{"num_hidden_layers": 9, "hidden_size": 192, "n_experts": 256, "experts_per_token": 4, "d_expert": 32, "d_shared_expert": 192, "hidden_act": "gelu", "moe_layers": [1, 2, 3, 4, 5, 6, 7, 8], "router_score": "sigmoid", "normalize_top_k": true, "routed_scale": 2.5, "balance_loss": 0.0128, "balance_bias": false, "n_groups": 8, "groups_per_token": 2, "init_std_router": 0.00972, "lr_router": 0.000594, "num_attention_heads": 12, "num_key_value_heads": 12, "head_dim": 32, "vocab_size": 8192, "norm": "layernorm", "norm_place": "pre", "norm_eps": 1e-05, "positions": "learned", "qk_norm": true, "attn_scale": 0.235, "tie_word_embeddings": false, "parallel_block": false, "init": "normal", "init_std_qkv": 0.0999, "init_std_o": 0.0167, "init_std_up": 0.0999, "init_std_down": 0.0129, "optimizer": "adamw", "learning_rate": 0.00169, "beta1": 0.95, "beta2": 0.98, "weight_decay": 0.083, "lr_head": 0.0053, "max_grad_norm": 1.0, "warmup_steps": 316, "schedule": "wsd", "decay_fraction": 0.888, "decay_shape": "cos", "final_lr_fraction": 0.1, "batch_tokens": 32768, "max_seq_len": 1024, "doc_mask": true, "train_tokens": 315900000, "max_steps": 9641, "dataset": "wikipedia_en"}
Below are experts of layer 3 (counted from 0) of a mixture-of-experts language model. Rows are named router (the router's row for the expert), up (a neuron's input weights, with its number), down (a neuron's output weights, with its number) and show model dimensions 64-127. Each number is 128 + 32 x the weight over its row's rms, rounded and kept within 0 to 255. Numbers have three digits each.
Before each expert's rows: a language model's description of what the expert responds to. This comes from a sample of Wikipedia text that the model never trained on.

# expert 32
Description: The closing = of article title lines (= Anouska Koster =), plus the article a and label words like Type, List, Website.
router:082116122115164086081113109088114143095132135129139084103170115136175084105144170134122111148134149131193152186098078157120140109101145179140155183118147105082180090085163161080141129157119167
up0:129080172158124138117152105131094110159138117097155114149123148181140116097141111135137088137105128107114125166125174120161145142134154084145155126157141127158087161091144112175101148164182154
down0:121107113180073121105171125147144170137073102056134097141146115174168103155177093146180092175114121084123105140116099093168061115121161096127153141124117114123141169139081117135068170129164129
up1:181114138156116130162116160076092122122151142078093139201143162141039152096185185104112113064132126114092109118196137084170165130174073136148109111138143131134158130142111105099119160129165129
down1:109127073154145205164082139122084125164133078109117152167164114148126146097169107114124070100169145077153157089155163078106092146159087131109075137171097134108131140088123135135046114093180102
up2:131140190102088152160119118124142156132100085142082100142134211107126165140090107163099111111120156118156132143171127130165097115112174085113129126137097094152104183115161043150202125072126093
down2:120145117089145160176086140168161128141184179125112102181123090116125067129093120143134100072114189145185151116120125130192133177117081121132135153121111100125131102093142160129122130140136120
up3:138154163125111125167123147134138178195151135128084154129095128073133216104120155132117081139136182077118152118192189128151098166110094107132075076108132079193122143141115095092141103107133125
down3:093164130187148145138144139150127146118089102103097150113158133112174088107149116156130144166124097172141069192132153044139129163155121088113140143141177100130106123155156134137079110138124133
up4:133138211107091098105111142106075106162090158136119121134127144123126091116172158115108127077155109099063132135159133142195141162130122112150149094161141192147083156143143059186093089119190054
down4:119135144121117117150086190168152151146118101136069112080177122161138153108108119143124142080137121126152055166141170156087108140170096122103112098153119110106166169108164127119033110146136134
up5:190124107064100112129188188163133117132165160139120143118160183123123117145098104137160125110156159153076108139113110110136146175163136087116115080125173178201146164148087141100099074109095179
down5:084113158117091145120110144148140133146105168105189077136089095079129150147150107152075100126089104124141126064169169145108124070104079135182102154116104098137130141107151130179117164124158091
up6:138137150086104140157129070134135133106122146188097103131126082112127160113127140067147108143204126119129121129182094150106088149135138147174101085095088097130147168120124066152156170139120116
down6:159125079112115145148102162180122164137156109095021174139141102148106166130109151120188147107136120146188123119099176186180081130160140079065095122161151140152178112154175153135130127173092111
up7:143138115160152098165126156130152132129229150167150175151106167162076102150177133121151105134088113157072122130147147158122116164145102113036131146115181106200090141133120107130130108112125101
down7:094157225118052104125163180168132124155063162104090129133082147110177155136115101120083120133133135119128086148125169112095070162124055157152135083096119148153141188085096110146090072155124104
up8:120092134112076198136137106083125189152162138185120141161086168090124148128155123171088201107155105118104119139164170071140195167129154116171098098145117166140151139087147131193152157060130135
down8:131103106117160099150107122085157112124094160167232145157133113183127120188139137113093090142125123150152151120146132122091190141144155125222119121145097124106193097171140125208128188176125111
up9:130119124121086167161120141143110072146132086122122138154138160128165158142117126147140131099134106142152115102196153080045149151120170160141123104142152097114099118134112128096085102084135153
down9:124105137157079101154064178175128126108098144121195128128143118143190119140107111122123107109135140150120124137167126155093144144103094105168091158152112100131110078108130147112067112127145181
up10:155155080161121097181160142127156102146123174168144140190134101122084075158118130104109113157162024125115125114192149118137091109168124107156107129125110080151087138106114160143155101113183117
down10:074190114127161127150166112117122134111124127082141052124233152178130098104098074160068125114147122157125135120110080193112167119076164063154185131175123148149186148067136138116085140127125141
up11:122171137088146147149116191118187130184088162086139164118123062150168144187144114113119240102121144100131106132118165092131103073140118124170077139136147091106141153067133094117157142146139143
down11:129130168124183121078144097204141099133126140158108131077097143115125121132091096145143121096101104127188126154091137186115110151170134091171153131129137164148120094134139158159151153150106132
up12:118076149135104114152201159144141107140139105171093156127137131090087115140062140135150061167158122141145147090137173123151164134116140071089116111170111129155159158158108121146096101145045119
down12:142123187176067157147125102207193142081110133133141167082102172144136097114127074183167068121113135130127085128156131135107129136101146115118123167103118159129136139124097111132170138153110151
up13:116191145136157104135147095146137098124119132126101161125145155127119195072100147128155120141111081143113149120100095128096119139180126133139063127092105107153162160103131118082141143113107134
down13:063103110130104053180134152096127146151108141120115110103167128171096143070123133141201197099132140134158090168163085116141118126126148082176063089142109213145072125177100117170114136104156113
up14:146077126133105117183173121134097115096126159179124197175149128124105164154093077144086087114155108129058119086132168155126142152121132104110148074169161096164100160164140123182098109170143116
down14:121117138110133174134151131180152147100136147079045143119113074135184183054083073111164113128116153145169139160101162163071111158058123174113067108098109142091103095072118173145126103158136121
up15:171121106159147162168106180201128073144135096095097158126088117140106115156127132097109151136111131084121114083138165094159133096123142132172128110113134134145173122131177182092134167120145116
down15:142140094131088145148152134138105056113127191127134145153099084098093098164176104073131163118135122178164139176138087147153130127095093142145103114140092152104123093100149090120077083151172076
up16:118110161117137153206193130142134092086127141123135153101038134130112136139123137116173056112096183151070091131126144104071120093137157135185096088138139150208133170115087103138148157078123124
down16:131137134102066147100087140121116159169067152146093179107113082185114164141145137130158138108070181087145157133132118103141123151087107114166106111121089110127156111092093134098184155102140142
up17:175108104136137125171144132216103157128161160130105151138073119135130165139141125143170137140113112111110082140156148134114163071118181071129121071123090142180136163094120126148109107106093100
down17:094121200109082105154133220142128114132123158115131095136168118144075162108079144137117130158118173126057058137166164149140076094173125139084142155126102104162186106116139091121098083141073098
up18:131085148156094164181137135105114083121086144167097098142135154140131117089123144156172115123050073132092135117159128087074124144170090116099168137144107141132151116167161143107125161038124127
down18:177103216142132127112083100195142170115125170174117149122111133153104172098105133177148075128056096111083111129161155082110130120109082146110114098096074135146156152124156151121122158131157127
up19:153162128085087176149125125182096107155130137125080154095134144130102151067098153129127136121146104083034105109160162073063123151190132120139121054123133196100126166123112137148136110127133038
down19:102095066127097096119110154160160151137153108148167113117163094145097105120107132172157107161182166144123136121166131165132084110105122067168124158140168087143162156122181145154155152168100141
up20:117148189145174175127154228121144116185117103140122154134078135151136109175103124111078125188135106164143119085137160103136117127149092122106084064077137128113147193168127114148142133128171134
down20:133091141158074168131061165151139126129147071163113114115154169177121086108138156117125099129101125105095133147154149104096096155141144102158143119164122092111123133178159130187116154183155135
up21:150121079123062114151147152103148132135158137113145147167177152126120103157138085101137103059188076083103122117162152129162130150128142040108136106128138152161147152181099077123084080113136120
down21:140079145183093136152167135118162104137087114084143149162086139104151147075149098134148105167151108127176103137150119093092058125147111173085155150105138151131144188181161118139155159148124122
up22:104160108096130155177097198155120155085148105113141129128131136155137135207137095184150087141193159088092080132135105128135123123104113139172099105108112077148120164158191058087065147163144103
down22:136103105161097149121127127129142138123069087103132130090151082102165121086139107095193120160085171091193131147131137109118132209092116191134050148145066183095137107112178152068134115195120128
up23:169106141129108138139152099146188149147155150127110173135099153162091151148120079135102131140132117138100113087172136070134103188096152136140097131077150142168117196117133139156152177114162077
down23:125133138117116146177077180118128119106180148164074131132139079113163061085121111179146118080130145115116121146169154145131125124161135168057142145095170122161103158110137137144131119128108102
up24:165095180069143222148145136117161167057111133144141145121091169098098141126078118169145136143165141086113128107147148054192094131155084121094125099133152160193146131115132103139125093144137090
down24:108130139169121133129118114170145161151132123098137094103118048131138114116081100134148144141112121100103076136118130123139080094132136193117101135157112120130139127151169161114104124150080170
up25:107154140159129127137148135127174078177118111171093122225132141149118105114108138097097104064148089143123089095138096110120126089170098088134112102140099125156142132098149024147119117134145146
down25:159169089068178098147124157127113107161135151191139103119159147131090110134075190177127141122144153150074118078060160122170122122114138093149118154183149140129100122163104125176190140122091143
up26:156114132140095126146174108181091081134144089110117142125122183123107128129138158184102129084154117057058099142150149122100153160115117092099083088150167117145146153156111069098089146161115096
down26:127096153159086104146094160140162153114149131141098107113154175130145101099146147169139088119183137126185158110169131169115178097156109154126080127116163128145118089097165121099142119206119177
up27:151103170144120184186148080124112139133163127126145122147095123159121151142101102166128128128155092151138098134139127107167131108168092119100134131073174057205132195124142085098153144116058133
down27:095090112132125113135113158169072109063163106141154115170085085083141088116112078248151133139109158104184124106125176162080117158081145167155104182088105110113132103125163127117135131117101148
up28:120118159190148187137126175133118130176136062136075181119147141116073185106119119103148143118170187161084119112143134099079090069115169130098181134141175138133119185050131056141134140083146176
down28:094152124170081135093110121140142178109119105145053117116089072132123102120154089121078100186107090119120128167165110122177131127123204150094148122126136107094168134120163123080145186124093145
up29:109127162141160083126123109154154119100159079106069164145123101145134176138100128141126082125081105101115183177103165134175163185167179151104138071173123151151138096172149104113133112098186144
down29:198134111127140161102081163106162126129113135164135147154142129119100164139085127156082120107141140152198149164094146127159135176119181128119123100104127059152129162099160172132090108157148150
up30:187089094117140117184132155154156152132106151104093177177110135096052147169123123187089123121073096178130150116159123164115086110115128118135076087120094126166106153111096049136133105146113139
down30:087146164238083116123056103149140105147088077094107156152149145118145177102103142152143098073145109155125120135169162128117125078132145111136103130122076150156107157128177128102145148143122113
up31:117157218122164128204164143137141117119115150180140170177171179148147149165074029101106094131125125103073087078169144096067149192120126108154107107150157122175044165106146096104098110172111113
down31:090148109141068141146113118160126164066144123104086130102154125120135183099119109155169125125121122114194161152079106175074142155128115141151101158058124110085131090084091199116142113166150137

# expert 21
Description: Spaces and first bytes before Chinese or Japanese characters in tables, plus place and media names like Washington, Toronto, Television.
router:078128105134143093085128093091102140077139145102126092091143122133161087122137163149114129145123156146189155186093088171114153110095168169142143186115143116073154082095135155116120125150114163
up0:126153116137076130127162156106110139168225203127111117155079108107105106117158158099106088126154130158163095167141081161175101115114113148093119100149107137172170168118067120134084084125158152
down0:091138182113105110099102113128104162128110051116182170164098193123143105151083143186128067150079168140098111155175136088146123094109192111131168137106141103178089125147070152137162045179110094
up1:095146157129106145144172125140119086124164117187160172166113077115163183116112158092180118135045126107140111143148122083111157145225116042174084058110098136125114185095163112144121115097120124
down1:092091203114097072136132131123087133136160102158063124135150099147088126143124124112133051144136105135112099153107062109176121096099116115080211165104225127145110094132142115112157114145144174
up2:157124134157129139169172154135096106160126148075092202160120112085156165098144109153136102124161175049078140152164139100105124145121117111122018158138096141147118143178115136121055143165176052
down2:148123107123138153146144169112099128122148164133149079123109164106097154127073089137131118099149130104122146111169125130141126152111102134158136069086142100162183125167180134111136080159108109
up3:137126161128144076154154129159145069101118149130178117146100168134112171141121119122145092203140135173105127062162181134078100106124092098137130078088174139166094190124075101139162068117104077
down3:154160130149179081156146130079149151071106108143134048183101167096127151133117124124121115083154075115131136123120144162183175165119106128076150109086179152140127061133114131172114081116098111
up4:107149148123092163148163147134140073180112088188125145138086063144186127111121066174095067162101118097123121166131153080107149133094154102139090101165159152135131141156146087055125121159108130
down4:120146138114201109039114132075148176122136117166183118150065153112168160108145134092102112173161122103157090129134096151130093116093148081104147117075189131145118098165070142089124090149199125
up5:164143130134084161140108136171094121110121123129106137144118115100157166185157113146128145095156134100112067189153208144140187124150137033113118103158105160153102180157134059141116167166136113
down5:120093135110146171217145140125179124101151097127058110114108175139125163137142112119150119143147114143116132101154178148133109125151142090062105093136153133079124164152104131116152086120130145
up6:140195138198102101135141090137149114155119105172124195128097132113190132145150100106163098114139157139125157145153118095141149100092130100099127092179138152153064169080063139086096146074134125
down6:061134174129118158074075147102133121115047136111155137175093136111081176065132120174112140115122123094170135180121129107185158149145108159151091105095155195122105157083140167144128082126170125
up7:101118122110026178157114135151172110125133119156149137149102136154079139085069146099142147138089170136053155088143139142095109073134157077147082113120096124173095179177158094093127102133169133
down7:149137133174110157110134129138076078128126143149121097140181121124105099127127162128112139134136139106107156136101077086111087124114124109097129107145167096154141091077045081166134126109153078
up8:134146070139094183158127133111123127116088130138141131136091121077098089077117158117180137186080184062058164099155148071083141103123138111125074092153167220135127180164136101116098097110159183
down8:047136192149126073121119157125116092152090161088159144134144120125125222128159173078159092069126106111125129132092076115181162111135161075135138116130124081145145145151116129128123147135123097
up9:189173096139112089149135133101098120128078088147118123119111209177123105086111169160045108101174151104131114109195093114139110141133155160123137117102085141130106165153152037115155132119135130
down9:019107119118191094147114128103123111140188014101151126143093150120172130122104126126189113070098145089137118088129124199145123135174118074127091123113204162139115151193149136116151120166144099
up10:114116137157150137149171151133109135099167133155128112131075101062089123093094111119119182147131113146106112127217154075124094134125099128123041091101062141165132158124129127140108157138096055
down10:085136191118086180107151105183142140154124079130155142154126152099193104118152116108105112099112104070160098168169098084158133151113165088082161124142164149093119138168089154169198142130103125
up11:135154137175110095168124134193136141165122150159160140125153162088159117147073090182148060113112062170089088147172139117157162133128170085107142166119131167121061130142170126139147174125142192
down11:130105101124114134083141135124116065162112089203146119133133113163176137132120115156138134100117127138167111064161091091160161132155068131153134106121174135136166179184183103143143165195119102
up12:119128166103077158150128134084092152139119137147155125189110144116064139132086069106149138094127121114095082079143157081104168155167126122110084147126122104076087149153122158155146179083125155
down12:079124107119095143120114114175161087056159079183155127085137189126113109180152114144134157150155181155136182109123126092095127142063170069157137151187120162123159135194119132158178135134096050
up13:133107184112131138171114127139110128126126138103074212129100124061155205118063105142112156120145138048115142129174138110091113183136097118125080122112100117150169114139147089136129140141107126
down13:104131110097075206097138151152143109114065116160195126177101199114114125126165110162161115130134093131168145122174071074156154202065172095134130144091140161141083107128129174132167128165155093
up14:121102143087093148159118138209186147127124148082144156131123202133112205123144107091079151136108099098087067049146122140097131118163115095136119113101059122180131142102139096113134097168150116
down14:121142143101127182128144140216152089142135087085131103131176157117201183137140090154121085109139126111150166146153132058136122166075138124114144088166135149175114146155123118191179085121129090
up15:091127141158074240186155139152121063169148088111113146143070109107078106132151094096169186138168214141108085125147187110124129154163179073130100104189162169162137187133110139143089105127199131
down15:112128145108095067071100128134149112198114127121092044114144119136152182178166085181072186085106125115060106142216057120146092142123148153117121129067114164130080124146131178159154068182086131
up16:085148113167124184143164094150155115170187151138087140127047169112139141141096124118131157088187104074066135086140141146089157066205143095140042141163126161110167137076121152143092180143114115
down16:120148068149138122202133096099114116055162129177170136140044124122157072083096123107123115161158120141099117111077135157092112150138142117198122130145131131107130123101118096162113147130102158
up17:147099135133095111113091163143159150137123170090096152114098144156122138148051160133082138116119166119069077047150147102160136153172146086093098108074154102201074181128112111112096147125107123
down17:137120161181132151150146153174177116167165118098106119115087169120143147164139095160093132106118109080119118094176143086149116108107160116092068132138173164126164191113134143138133163137137066
up18:115139150186138138172067137147159132176150132107116147180106107141134142140093120083122151041166116111090157111160132154172154125194089124134161113143138204158150172115133079115082213115203146
down18:093137140093109136119110118168132120106141095166109115144128134064104179131190149115142128121136097105170135124149127141217135152090111127183138086104172197193089187130179105091131125166100089
up19:136187096100082160141147138160145098162178115181124117191128120167151113133153088085131115116102069159074045130157155134104094113113151095121155139107100180154096201107137167134156153135121116
down19:167137124124124151107157106146132098116171107153136116112145146096170154148153127162134139095100115121078148108184118091101113164145119103141121126138144203135203146113095053176170126073050073
up20:145139096115108171138121119142186112118157171118098138085130152122081127166129130102149142101137148170103164129147140153094144076141161093161044087145114134127102151088069112108089126138142152
down20:143145090130137100202115144085132082062141128146187122135066151115106137074108130151086159110126124128151096100100115140118107173152111103131148146162170062118153151120129101155071133142086157
up21:109088094150160079178114134145085156140094130053113151163111106124097186123072131149099143171205165052167106134118166128159117149107112084133139122144129108140166139178141099145101183152128073
down21:159185090127132195153157077160147132119089094068153176134125146121158142120168081110114073145173094084133125163165079020139116119136150086125158083182161180140056122135076115167149050150159107
up22:101120120130094181194117129108194139150134101127170134130107121131164154178151098148105088137179131126158092137140162078150120130144131080066066091156101156103143155156150119153155121095132151
down22:105070130144098089069101132118132119144152093087122113143100159148129100107175059119123195105119136060150107167089088112101130153195178160123161171054135136115137082110131165210117080128140077
up23:141131143141118138175130145113143126122080072157111188147085137152117126147175156134181109127141110176138131168131102077079189129115141102135100079139119168156146217117157165128128115126150143
down23:108107146104129081134169123096095145131194104134153131167124118135167134067127123159097129105124133110129095131090090153113098120148131131152160091144119146116142070144141161128171066184171062
up24:128136170147098144172164142160167148156132163187189164162140116158147098175142069143185141150123117090095153090169136090096146170101156061150057101104130126150119152172093102121158167059156129
down24:107106133101125088132094149154131113149125094086065174128117200157137187077199158102160168114138099087075175175185100129127098141106104099092113129115125126167146160130153121149104117087141103
up25:125164163147131165118182099110131114177115093095132174110072126084108166106142085124135113100155129134137110119120171081159183095163088086137117090135094170141133140151110155133121130094148118
down25:110066167125063091089099140111149185088122098112113106151145157097139164080123123137187154092123135097155106183113123146161090159130118135158147100083152112123160099082124188156143049146132098
up26:080119115040102137134092109096156130109156075145087163148027140112134119096114109070139213144188184110111135114145139105137120114168137179149096065119151134149159181099076082112141104116118167
down26:173111175130106087156143138170151148136091180118093127093127140129135139149162115129110147144162079112145135183091087101116128127121145108112141078101156125129183117166094191197135136164100111
up27:126121152140107145137089130156150128175077102115089145171128075100180147101075145106122115065160104145088136153161148099155087067108136119106086113120133090118098146134121084115121118172105046
down27:114141166099087102125159090182159180110096115089160076172102119095108156175084101156157196164134175131104153116132110082167155132099132139151088125092130155111106163079096187115054075155191114
up28:127148173160113165173130143144133164128182167138137162165119179168141159155159149158174098177077062149116117160093134111133114146150110068152132103135116102095105130144163079142097189118117156
down28:152159169067105111107117106082129169107058095114132167115168140112132115116173094193163166110136157061090157116121113129090145116143113144170140150139092142075161114132122105155128121129124074
up29:102129108146098157169106170166075190154152109113164164138065125132165163099145141154143085150115161125166102144194171085106150124183125134155059080148078114153133117185126115141145207123097176
down29:141135099152115079120149193108152134086094090105204142148155147111149136107123157122158091154187120131160107104215115083188144116096148128157136137132079070069081183130119129077125131120102142
up30:168123148073118145140167134134113091150154086181093138168142138114122136077099115158122151147152113129162083085175161109118155152119087092143067079067083220148098130178121153174148042092094153
down30:112152144158098121096138173131074115167122096161125050187114152137142200173054132127188126072104127146099114161131085173127106145171121151102130121071139134144156098143089149152126121145150077
up31:075135104072057140188128202138174110065109093140136146088123155169133120118118099086099152184124101148085129115150161068124123101124094106108095077115083154134090176144123083110173095131128127
down31:121126107124088113096125125142120095168135136128102054162095152116107163208213127208129118101130106119139166141101126064070107127105140107174127143133128129092167119144100120209117150085153089

# expert 62
Description: The article a/an and similar quantifiers (one, another, any) after verbs like is, was, as, plus = in abbreviation legends.
router:087147110122167091098105057119084101104090114127165117099179106122144080117151171123118152099177142137168158157114068156085162067094147147110115169139174104092127078135152135093131140176152151
up0:120197149175091123100108125076173118077097105135131130144119091143146160133118104118158154117151178174145126057142127104134157165102079113105092122187181081145114168143133119124151125135055169
down0:194096149122123119162097154090123106127084168075120152093098130134092145173164098098112047076148100130144164120139114083163130098077116169130133148101216108196057104185101098153118117107146109
up1:152100148135127083164117056147082078108070064144130158102134153124129139143129103166082192072174095127134153059170113127100135145126083150149091131184146124179175129182181157170145146108096087
down1:112126115145121153084119150126098098131127121131067155136173065095142125135169175108189151085165110128095137081136074137163150118105138101120111153134193084119158137184127100156120174101128170
up2:144162134184119162160155166117115107110107112107118182198116120115111168133186159115102141121157087109121095140097132119167127129160118082143150102132119108136180107182100093145114144090155096
down2:124135050085135137131155146101134109084133113121131128128138115117177129118124050154075161099140177071140089066128167110148151155076109163147104136136092154149059147108149118199119101135131075
up3:143111115103099140147146123111080145128108099168102214222185163141114127125169147148107145130177098183095138125140102087099155127071095103076087122207106095111196134167151081136150150148131164
down3:140124162126177116096167136183081057110115114137085145116112146123131106185153117145119152091086132098082142133138123092157210115152144132152153144129118142123152070188139093210132123074152223
up4:147158114133142147123102092116132117104163160129158136184066111165147145074146069161177153154085110146132160145154162083128147096133132109204125132103084173128112118135099127157141138143068127
down4:087177148160112155125094091149168166090058133120192113134152178154111153117098111162137126161118132093195116144100150125141128175203145069135148155168086076147134113110124128113086119053131155
up5:148198086179158147133121144126187085086096087112142155093147132122113187125075109092094146136135106098153183128113157183096141170125118137146111122110128083120125097133171055053114135101105122
down5:120056205166150157154115098091058120119080102127126141149128142156095171126131156139172132124144119162102054117102101129158118088150046133081127154096143121163123059205076140138109130140141108
up6:077093102132151096093212164043108114114183107095123120138132183141145130130176135170159106097218124152115115156112069100124195151111091106118129122148094165125120128144080155165036119099135129
down6:160133099168146131130142074124115072151103175154132108080121148151110118178122166068156111135124115140085097110082124134134168101070097128099127159098085146122176122166078112189166135086108146
up7:165155063115086112158134145154100056156084105087101145135147176102151128149125140099105182135152060155166127069095114123104161160122095119154103101114155078120180122150121109068136143160113099
down7:134087137150064109132167162090132165156066113124074146130102110106132112131096179111105143080165109095128125164108151119169124048137107090061144111108111081144096152171078073085131154164140060
up8:153158115130152155128135057145156081077089182118166113129146117149119140133152131151200112118141088173116126076121149158078153126119124105158197139117141116125091156117175129093101169099149134
down8:137100125151140174118133088136144088148109109127167147117136156163076093112123125171151046132101144165172104081089104104144091133122172121110086107149078133201149134150092105132150147156165162
up9:169109079150112140156126121126116129163147084123085197132123062162127091141126117147092150093079131179097151127131096150176149148121104107127049122117119118087077181154054077081134149156101091
down9:144063232127072111146086159160133157192109124152123093042094149106130071089118134157036073155143081122137086094081123148114103123110062067111200135172118136113096133118151145098094091134090174
up10:174147187120154156159124162097149109143102130113109158137115126065124198102147181115111141113136091131136157047129155098138169150126102127156096127142145098168111105131144149146100119173146132
down10:115136126148149164107162123151136129097047157162128139200145108096143100097147141134172035087143120099143125073124094137119107132109116148094076141109135173161100097153124111105180193140145113
up11:189134148122087190135159119111168112135137162174130199124121137108117126151187086072119129152068086150106156094120104091129098129193134056085125126104113135191106123136118116154077095103161156
down11:168111085139138126145103118126139115139101120155101152096160124148179101135130108140105138118150084137099132117130092179094097069180151132134142121102097171127158113108164125094143160118155120
up12:163107140153138108169107129185151115122027120103088124114141161160153095083152157141136145124128180054156116057173135069097128099138165126127105118179174118154108111158144088146111075155137145
down12:092107096056093111139141100147120142136087131096147146153176087120129108162160152140113143075156132098088122101120104209114139184102112124128113152139163088068136129090102146113139178106157151
up13:121157088132109109120158203093126146144132075113168124156131158152170136097152084163139124098153102115095101156135142137116118167103112124160118115127087242070168154109119152070111080139076113
down13:100192110142101083077173137109168143119184176119150068116117126175160197110147071110144141122147152128115131188081130140100134198145122193155139155117098156082069116081131124122064050150092143
up14:129146076160115087136116191125141133088116115135051137114113174156126184054122126105116125104188099092074154110131147188123179159123180091113157123121150113098157173175157088100139046140121158
down14:151186071127124141113134173157151131090048140110164129144122144139113111130149078134133095105165151089082145135134109125109130136151112114181134058124120161166158180080185152158112120159139097
up15:056160216160065116105117181134117162162149133131100114100114157138148148086134115134135167148124183089066085161143093103113102122139119088125136113132075097138152137093116147125152143129118091
down15:122121091141087159124048138146078134105110150193122140118149141093151086058093155147145125157167072136122143138095083101188119203143200079132076137114120060081101092163114083096085181121130187
up16:115141185191073142130103215143173162090105126159133128077089096095095141130081091099144153117115139124085120113133164153181115126122176070149066100101130167125123143107194106138093110104159095
down16:165101107086154095178193125135142100100064164082107136140099126154079134117110107178137140082081127094122134148129175114128109144144075154185139172131110171116157153108180115165085127158083083
up17:107158112101096180178146139100116060098081183155173169068097139111170115139142149162197140100146119081054137132074121102130051162148147153146127133167121101144134152160188177108104099093205097
down17:135122082145145168100071157173150131103127100191116152117114148124150121133152157099147139137136184131190112099176077122185115108113197077177089151115108098155130061152128100119159177097152163
up18:125158119126130090144139179166135122164109175173091127103119136100105161088123148195131141088178132144105117194136137110086139095146122077159115103086133123178145156095089058147109051143134132
down18:138135164131144129141145139147097093137029126119100198122100145154038164184174145136083069074163111171137146135120139091125131116183074113159114107175108193141145180154198124179048141127102075
up19:163114128128125130199149101156177160147097131074190162130113141155108113132122117153159125103146097091053091061129127133079075143162140146089107105091166129149091121164197086143084129135146160
down19:085124161101112107105112128112128124139118086097118180093130077131136150177136140093170156137136131133156090103129164158197133115115110098125159125173101128140122062149103132162139088036119167
up20:138185073166192108111119137094143100130144177190163100121154091166164141108132170157099105112177046142074139119145123143112138122101120127131080114127114164139069092113113126129069115149177134
down20:133144113113085087116122115128099063154150100143105092169108147131161116156119075092108082168169107141063116103147103168141133107065129139148162167155141128097123142125094177139153086155145173
up21:175157173113124157111134120150143114115175156147093142162131186113105131051213145097143116078177089103104185117105131089067152092118179076121083139092138125142178101158137084141028107145129096
down21:101088088137154133149137117119126041135095093095074146151126067111145086171153141121152091106123140148108132153099113161141153110094173137131135158107152136134140065167113087158166158126186186
up22:139080169095125156173145110134077089094140100177095150136131176158136125148054096182153103098144150137061113115124189111165094173106093100081141072100117119153125156167184062201136097143116156
down22:142173093157131125146153129160158136133122155112134098170131158145136149100122067134143100091120190116090141185066110144120131224077159152173129108095173130114077119035150107113150070153149180
up23:178186110101132122141092144153140090139044130156135153109166161117115134121183123043105133176140119135164131113141146092176158141089155099101158071200134108152171123123118131142106131131124144
down23:129104119132115133135102121152092140147099136121160153130189086117073148132134131120146177103113102121113147180137098187123126094214101062088111125157072144158143079165160121131119175128141083
up24:204140076127112178148188189161109142164089147147148131136179149071144106088200120077099127112174091193160126113135135095117195138102129085114114137150163083194205134142145098099128148148092221
down24:156109152110094104085118111162132139107083147131167150144152138105087155129131126100122162051114129082095109206106119152105134105165106117108151101118114137165137137141156187118156154130159093
up25:081147076101128212158157144146160172105096129102093164134144123079147195117105152090164090144078148139147125092103167096164092176081120116150153130100147146167184122040087149119139127111099100
down25:103096121001120109166192193109121150135181188098133087131144130140143152116085095116125151215115100108033137110134144154082135124113122171149145157120132118099102146063161198155170123156114178
up26:166128166127118120131142089093167118110153175155113093139132144112114170126145139172159205100149149149143138148073094093145111130114073136158124100095076142161183181098138130171095098087092141
down26:121151118063143113119186096111167137135185147073119089120124105161077091135068099107141146126098096109112123143153174133139084157168149210126139105125056145102172205075129135105155083142084124
up27:073119137127123128111141129118194106089157168103105159100121093110098159142139143133113125203146165142088083114122117082153094127091083144121134103090111143164197177132160163079109127116206106
down27:100123097122148071101199075067186157133144115110094072143168087134167156137127096131144136127165153081142116121074095158156159203135119135184098150119118135102164138070076155153061052117101149
up28:027210111091090106168130111101131092133120117171119146090120091142161129130122142156158187087176107113110078154136103133130065118119060142117110130156118116131151149147102124123174130145135073
down28:167172069137135110075096166110109144190095084156097088082146113069114076106080109149096219172112131136115148130115101127158179126130154108147081163148126120112036129132122109125091161128160109
up29:134109203118170141136113093124155157117140147131126129159160095171123108131123143110080162174123120184106106124151202101109196165127178124123092088131118178115103117082101153125102110142142151
down29:082150110156117058058052157113088110117123142113148106207117116140143125108102084115160128161171158108082113160143184190098125140090086125136201135109122106138116140065117141102158072180125136
up30:125122150099132147142103115084146028032112090145103147101118098133176126130100186195159183121114130081148175145105135152130144129147100139134063129110092074140151128148156174188131105068154071
down30:109132123186136122070112161110070132124123078153064141153174128107158128119156184094151096089150114136156110091145089100130142110100159098161131145132172147183135069156167069120121185131132182
up31:169137051107158149151143173150117145115137092122122141166131162118087147103094156142093136132121125096116115170170164140169150130134137122137102077141156122146209145131114052167162073133085122
down31:120146183164089103122084156093085116164098105161117136140061125106111101087121113047167111124176199115115123100146090094140142100086151130089134150129129119174157152147075165084219134143143130